Experts of a small language model: 404M tokens.
Below are experts of layer 8 (counted from 0) of a mixture-of-experts language model. Rows are named router (the router's row for the expert), up (a neuron's input weights, with its number), down (a neuron's output weights, with its number) and show model dimensions 0-159. Each number is 500 + 50 x the weight over its row's rms, rounded and kept within 0 to 999. Numbers have three digits each.
After each expert's rows: a language model's description of what the expert responds to. This comes from a sample of Wikipedia text that the model never trained on.

# expert 36
router:494460438570478495449474481555489398565520450589503517406493502555524586470536519484575547498454525462537415533479492474444525456450510516473571612459543559516414560469602434527468476440521508493538516436493521507439504432512429530568484533538569442451408531487507511470516552502505477499575535415493435525435508415497492430414568500541556493531489510487408567465481462541594605529530542495601474559374484485515544492572550518577585523515539521441519506623478586459486416471526458
up0:511506483503475442504481461513496354529508564538542515435414498411607523496489572548494471423499507501499463389442463459444541539405489500510461538520499563386378446511562400440434443567500484525473456556466597572536454513528567504504527485501488518484481518436563507549504450513381521491482507423436492493537455489487572404513496564556572523451472468531545462656543544500493499462553427465544509428490492457451496436468523509466517454491399513475453524594452586466547468434511532
down0:498500471570574501494543487444505500461456540486503417590428536422520527448445467402513460452555516548439488516556490542558513429482461467429518544556508512519536552521425460422518525522371489447482507544456589560544491546482546494487578546464516521452567565406541505560476456545600537541491596486496447530557574356492524531461473455413589570418504521432480480521512445497466609453515548526476465555556403504506570429497499437512465413438554476380478438484557510546471507468497504
It responds to: Function words in biographical prose, such as had, has, have, who, which, each, and the in "the following year".

# expert 37
router:470457475503530544431635467513512389505518526552523579482505512487538513502564445500553432493457549544548475674559490484476488467475498541492437481476620529490440455525484508410440567516505475517445525476461492557548476452440560482559558585487572495438387504488518537477451471474555518592595500433574340578431495537485438467450503509494506480549490466477546528473490472544546529550469489512514428508486496443495381510585510502535576412518576497453497474583571541499533456449573463
up1:523529520605475473514482583561455357491507473483469556494452497467511516511525416539566453457451554547625526524481438587530514555486542434565477509521574526468477431554490510463522596489431476567499439487483438432533516513469506511556454469536535531536413565511559439484569577466477355586494389456489469598538475451595494519479524573452524503415448552477547486505527415533495602523447482475528530490481464481546455502562434486538449365419507456476467543509465547497545424514511477
down1:533401397423511508497555461521540548466502576459520577608539465520514581592523496518494573544537485483511558565534542382431525495616551476534512484539569625415478431475561515437515548511467464473475554512492518520500510550507469520511417486457546477459467554471419520587536508509522505476517547552511545533590486514473459494526440509469478514523584512466568498524551490433541510457531467502465503534549474464549500530402400474473578490512535476427520354468387320504463471475493489
It responds to: Verbs and verb endings in running prose, often after to, would or not, such as move, seem, worked, continue, because.

# expert 35
router:509472430414505459471581453548568265559396503469525550401470553459475511539474463507566484564463543555546545489548503577484582514496453565554482478516528516417417531491496448525467550540481489524515574523576478519494536503511528450560511524484484531420445580497494469489407418530525521572592490480480482642520522495484437446468460507483520534538449573536532609460401490558540534478455455551490473522433541418453467523497496550542507445516525499431471567510538522461509487398518507
up6:452549410528520452496500451423480516479536549545507582403568435428440511537467440489392511522523531541413445489466495477458450480482536548572529497404488558521468523596539437488492493549531580506548454563534489628517440459560446498548467527522473536443603491558531414586526518535534520490535555496477456538503463439473499522467532486525563489580543499416540412433562507500499579456457542482548492545548596485356532501548501566493466437509569411456503450392439442455541569493469550
down6:494565479471460462521409497454509461489456464434463479626587522512578469482512539451540605530479465456535501443576521453428476451485525469494588444465532484463421440553475407505472566479474532466467511509408470484516522450503483463370554563402499553449525465411570551487519571545558503471519523474539490507559489539502524461554410487525492557495425437516520582546531571581444582435487494499478601430488512484517549483464468391355520513451464508437516514412558510601449545453456512
It responds to: Commas, year pieces and discourse openers starting or joining clauses in narrative prose, such as However, During, According, although, At one point.

# expert 58
router:445470489495552507443515528558489336544477581564607588459536602497533541524475414494489503506496507510477465659499461559476581445468526541485460507444574497439470500464499400466483371513499528496384550510479509456545557434583552437567548488548512494433470550471502536530483513533543538578507447528433522544460442478514430487548495525499476502460496542550484570593460425541475502421489526550601513538542493478475507457485462558563532595523589516446387494521492492432534453436500468
up0:503549503510419545547474446394449372502507504473531529519497509508515523505463455448437357548447478515546549596498575498529500467494436579592487479452553594498546469571460550473593555593504538559453476487577526367453504553561493554488500540505484453451474475565488468464472512538441492482448475454456531462437510517462428456465532468535533471499495423494530527433440442472444506501557444429414544566486487408493443429490389513613467499552551419524444575498554516528560577522563486
down0:537545555393487574414533619538533489451515469474512564498597537522503479513476340567517471518548520508473458471451532531505448477511421471507482444443527485539471590537529541512470555483475603590551490505505485540471586518503443474434518460513480516466439505411536467623494548507436551491507533655518434578436480495490560451460409453514454574501491550493493418496425553439424337458551527461470485454524529496596532512519531492506471570451516498431498515474522504489559464475444456
It responds to: Adjectives and their suffixes in prose, nationality or domain words like British, Soviet, social, political, ideological, religious, Latvian.

# expert 5
router:552489470497474540474495453473513442527422461530493567458488548528506526481548490541488512576594448447514538490475470531566491463514545567483481580416613553408519635431463476481511519458439488476430535542517508480430469509456547519491480493514536493437463493523490566593514499557546499603486416464523514589501494514498428424489620522488584506482530474500578604560478429566588528444550482545563406463521458525530474448578595483549548524508538608430503468620456599446473420456495509
up0:480583429484446539481482548540587454553385456553544565473564534520584535514520421445514499540454491419501523445460461404601542438471547525481524490433555586448510596503526506523498586482461454591427408540569462477443490539514453393454474522549456370442418532469583562506515520486566590483472426480519554474547499557465566467378500485479473448498484471489497535522519484509489529432548467526441535475437445488536451453543466435551472482547595496521455455552446542453546582529475527
down0:465527497498479507480485480563451453504490569525636488493531509485535449442564523509469544459484500516561452482480489562591442464541559501541510492520457522429534477494460543525436461540531478425472511587562520579577503469411563515461613583472581367539584591538481453530437565422497516496499496470540517488455516505549478532529506519516500474452514451508481487602529481398481472503590491508562621529464504417522569610449408472560549466548588444599483522482421548615507525510424456
It responds to: Adjectives and nouns right after "the" that set up a list or reference, such as following, main, same, previous, primary.

# expert 34
router:525479484461484581496551424604472472544514533551530527522513536532598567467466569558466543504524558541524458493536532545546491506548506593533369487548529463453416558498563486515468526524510452527565451462464464423572504504489579478573536503519490587522375488505555543558497437442532506457542409431483450490487539420403470480492587512439581498574535475488475471526451496558491554519447491608496492505517485461500479444487471525456499375478484532430382565565594515479428350500446488
up0:482569547453527521497500522505499450460517430498598442554475577500527459495499473473521463566450532459584504449479503519617436447493522545487474492554464510491537549498575471462528396495504539519575437534495444436534404504589517533552453499396478489521613453484473545539457485494492511548568541468485609389462471406544438446435558409454509470504541510515625530509507505492573485513387487560535420466551574487496530428545456384458542522532500433452470549474484611466489418568475426
down0:516549522521474442498522480592481510535493479470594534473544508410467532439462466500499472520501414575571527441488492534561461517496530477412545529527437495417484584495399544553562472480467556489500492478497561496592507496450585444451399413449488475524582507505426466382440535486429535508580538494539551438449470516477480514480390463451458537518490354522588502586608457492511474454484466558506476552513509466431391385521466445473522550576440517491497409540556522504434431505478451
It responds to: Word-initial G/g pieces (Ghana, game, gap, getting) and similar starts like sc, disc, circ, Wood, track, often in sports or game articles.

# expert 27
router:461437490534545531435544492649476435555576555467527530494444504645547526531482545562613444447504484545487513488555440460548503427504539554526550481501515537495401618497526476528433527533505499436578520538453512474500474441497556529554489458574449575556509567560507535475469478550565539500537448435437486515476560547454427442526529568443615524525522498485477592541472474588429526399448495465535464508498499479581514520508529522617552409558549489446513550527471533452578420473439474
up1:492481497477508488498509476535508519473494444458498499507591477554502467564434417419585466548410556487567512503535533491472549324521541556481512484535568488575472508423519537541449498464467594475523443500454556505548453472583497513467460511583457411466678481510456546501551458480507516527524474423459537499542429552414429509403491472467576472505567572548468484515520544473555487416461503584522419546518430461551597573481388497554560435493410489525445490531528493528564442530477521
down1:488479562515492503509626507469495549410469603516550538474530451470584448587449478387493468626491471496505414549516570494561542511414500464443502436588457405563463621454500501504596536505481486481492428482471545581630452448384494473517459494513422543516593498533451515498505448523549564594549601496495496576517423517436494494447528547501489455492567474560551503444414497485509537454444520496457450445520583510496553494579487480469503573520482499520535495494507504561517532505441417
It responds to: Word-initial res/Res pieces (resort, reserve, Resolution) and music and television words in band, album and personnel listings.

# expert 47
router:487458502462514589488517472519587488509448510452518546482542561567575562491464501516478465528487505495583497551448475476510597470433523560515464561581611481413478603415606376499433502425448529558487468507584477469507493437527544445561496545488539439493485517455596550553467514495563559506615522543537464563515544463388493403425466479469540519537492523519535516482453409526494539472489548557525509506471449475490492514523486506507542566491525537376462558579504646579445450500566575
up0:485472386493464574569548494457524498548468481520476536502489536479526450604549449484421463544481497499531515578496455485515490524481513583508482525551503586493464647413522473479557513549539608528504531482545599575535533436526464545486410492467520496504482579484501559540542549578553454560485554486547488452513544456529536453517399385565525525558496519511601396475492486529469530447536524416634530448536413392465530460593440472493606501419454506480454501512439582546505470491525519
down0:436458556455521507431517465556431444460589513467566484479469555488499580458503518528524569467497429523475487506561526516447481529564570443483470516527545513392504441541527516537500445531526479467528532601617468514503578500448479414461555447514465412585580557539477440543451457538477453583488497480447431523465506472527464532576412498497475494533437478550492465581516534233527400491517508473527540510513506554499513459580496556421502523555501437516502524522480453489500539527390525
It responds to: Prepositions right after a participle or noun that governs them, such as studied under, charged with, headed by, daughter of.

# expert 41
router:512441519516433559442507459619495408479495482553541564541445478486547521522423454527527539560508461436603426479640470539481465493520562540595482470565472455530449530410534537408427445459439439455547552526535507464483489450467497480532510465532446552494491570546555503550514456422495501497536428482432446540541455451443508492504603545405523495492474510435436512586457480603543578460443552539514438543489375442516496500503469486511555531506504612461483559578489604485518389480517504
up0:438502579446527535414463570470506433575573559503474478556568499486584553526492475456435517536590492450572422466553518571561535454557475478637505491495597436506571465538498512540499430513493479573462446494496604385522447518490519448417628490530612526461495593567433489492511483539520532519483498453526493502514380478514445470496523484428488529570458506537565506459412451464464549560488498494488516483404447501615491444435573518544519533467550411534485457527505556520516414503498536
down0:494540520470496547609542527451559500540531466481464507430506446498476475459479529501479509518531497541563508512504499531493499500470449464491516505461575499440566514525493528475518437477502532397408568474511540390414582537412518491480471497626523638440498483506500448439552625560564388503401455490555545394475458382454454498499524510616480507471560483475422450499483510442519459456411547508506479412494466486555463376468556464460577453437518499469499464437503535577569582551530500
It responds to: First pieces of split lowercase common words after articles or adjectives, such as sh|ops, sp|onsors, sp|inal, inc|ubator, p|edestrians.

# expert 42
router:506470480503424604428446448547589345513438547571572523449504541591576587535563497516509459497518415499525477591487460480446568536516551554499481524489585481435508523518541400491480423531488514502435512460503491430518522512575549447512507571532591465483518509466551455536505481439537565515416464466455512499471420469509449416445520512422487505501511575483452440562523474517551554471525544567523542557555487497456511542552554501548567548489596526451438545555482560423657440490448439
up6:482524496519460497507540487428508538481464541562557519541494509415532527437567542580524595588482511470498472434562534465461471456397493538454477657434423409545516551514532498409442454445537527529544606541491535534551532525533466459451497452513475479518464517469520436529476522651501464572481460484455526530420531485554458560404475452462543564403360565507516423473561494548550498566527491522439523547523510519476484472560532466605486483500469549440591511502605521447562545558524531
down6:547490474479461587563415480476537548464490542562486499484492496468433586559465429500516466485498563618537475493424472478552470473426439494490452512486498475552543525529446508545484537465481557455449454527407598520527555531419516539506518468485460538465427473461394461485474555544431417507427547422531540429495519427530496547418430504585515493536404543420459480405472566589493465486462457516426463408429511518489534458655582519452538467516481568497421615479519446425462508459491542
It responds to: The word the after verbs or prepositions, especially before occupations, as in married the painter, and job suffixes like -ist, -ologist.

# expert 0
router:427417491509503497497479468568595479528494555636522548547543523505582565440487526500487461581424537454497513476483428582430602504522609526602479486556578522464555564480523465514455519499499421523548409497436581479521481400475562544581513457560566422437462471478510590477468440512531550447567438411505477521441480503512495463494488596403570536483441517492536488562499481582484481434449446498515430487537549484504495523511436585503505539575537501464519526608543601466519470530570480
up1:472561440471527545456494478555620530509540527545482512510506507460517475463489529589560461512465513464467519506582461487465635567453503449492509543468587570465518538527548444514443452448521519536419571574488587450520464487517545584547496421458481441500427529436504546513551404420461534515527491505488483523450443490528423521583428594603559503543587501528532443458562493604445589434479510581486400510510500507533516488472541603521530432400482465496492589434443516515422478447498603
down1:476499546577424517490507465521558463529493547481486538541505519511499407574500486417555619483538496517547542337489604455422454505554448457455587441493469488545607502499526581589444497455512513581484487434563507423466505529505521514550548559484463507475472490535517479492547532528455457558477547525472515462463592483383449376557459482553455519590605609428548493525467539499495514436532504570435534524593496476567589515569490424561530462502439573484496471524521537463512523532566509
It responds to: Short foreign particles like de, la, del, en, O in names such as Tour de France, plus opening fragments of longer words (demon-, indic-).

# expert 24
router:470451464431554613463478437574436525627422524518530535424479545489447533622586514517521493520523498458515460511504462566444484528449504572554451522496520437495518503494519479556495475499495454550490548448455454480540540491577627471624523526566470497451460571541486515541542419497469551497518446519520480601443525528441460329479475540388558517453486469490487563543456489561533509466469516513500521564483417483490431546590468491507568551496590493429453495511563597400561483505465552
up1:482468501535458432404562527589533409582457469551562494492466479569536475471490519458502509475404475550473512473561500522516495530522450522573431546442540461444451497523546507492481421548438465537557433433508454476511564447571499526511439526589627579491453548493413466579454594545467491510536513438518464514484487484466556517469628533572545524423527492523506499485494550509413481524525473474383577504503529555580483483484540448454481609487412521442534530602445545552413450527374448
down1:433538510520534488517501586496518467541542469553515409531440383552536536483525466539462567503472568574419553513533481468502468571524498504504419623509460414504546518452464498573452497446533510477523470566516518459412422432523598442498500472460581564475553454557571512500435510542486457475544515411405501411429481567570618506460537542480491472470472485565496457521446610645405476535552392447523553550480496469536478429478585543491480511509476518515476463472479454513410548531450522
It responds to: Pipe characters separating table cells, plus semicolons, colons and hyphens dividing list items, as in Chart (1984) | Peak position.

# expert 43
router:434408468397548533412467387530588459519381573510547557455494566529565606463453525513486505454502484472530517542491509488512582543465530558519479508507595482382509556404529421474485477464441459519485441480535548495547542470520549435550490502471535427470474553460581558495478501492561527533554481508511434545532541445463432358404458430464539552464489507444613590500488447528525512432481544544495520481476415512482466468492507502510567473480518534357437519540483554526496475500578574
up1:436539553473373539525513460525437427567561591502535462508493512458547493431569474498532466509584423426533574504535479480510528464597522459468508569440532476433561442461514448464491573536459498535491453436478559510442551497504491437555370435501457462511463388535486452464497506461441517511450555489495543528534470508482384548573481501445496542515482395510517579595600412466405528456632503435513481598504442456480472495492443551536481546503510496465484482524514459510380562514453578
down1:520595489535520541492476458521502538447392410433490463493517594468502491482521457433584479535543563469513507528534511490529470330556485484497512472483534539494589512533489511559522516536433432540570459555528482429511490515504470461543511498448438574511485492477446508467370507420601509412534474429506480389564554560484527534556563512452497497447488541404515466483542499539463498473503495477375548530483432556395449511495396529478467433556473488498532600618495630557453509552482498
It responds to: Prepositions right after a noun or participle, above all of, also by, for, with, at, as in center of the, directed by.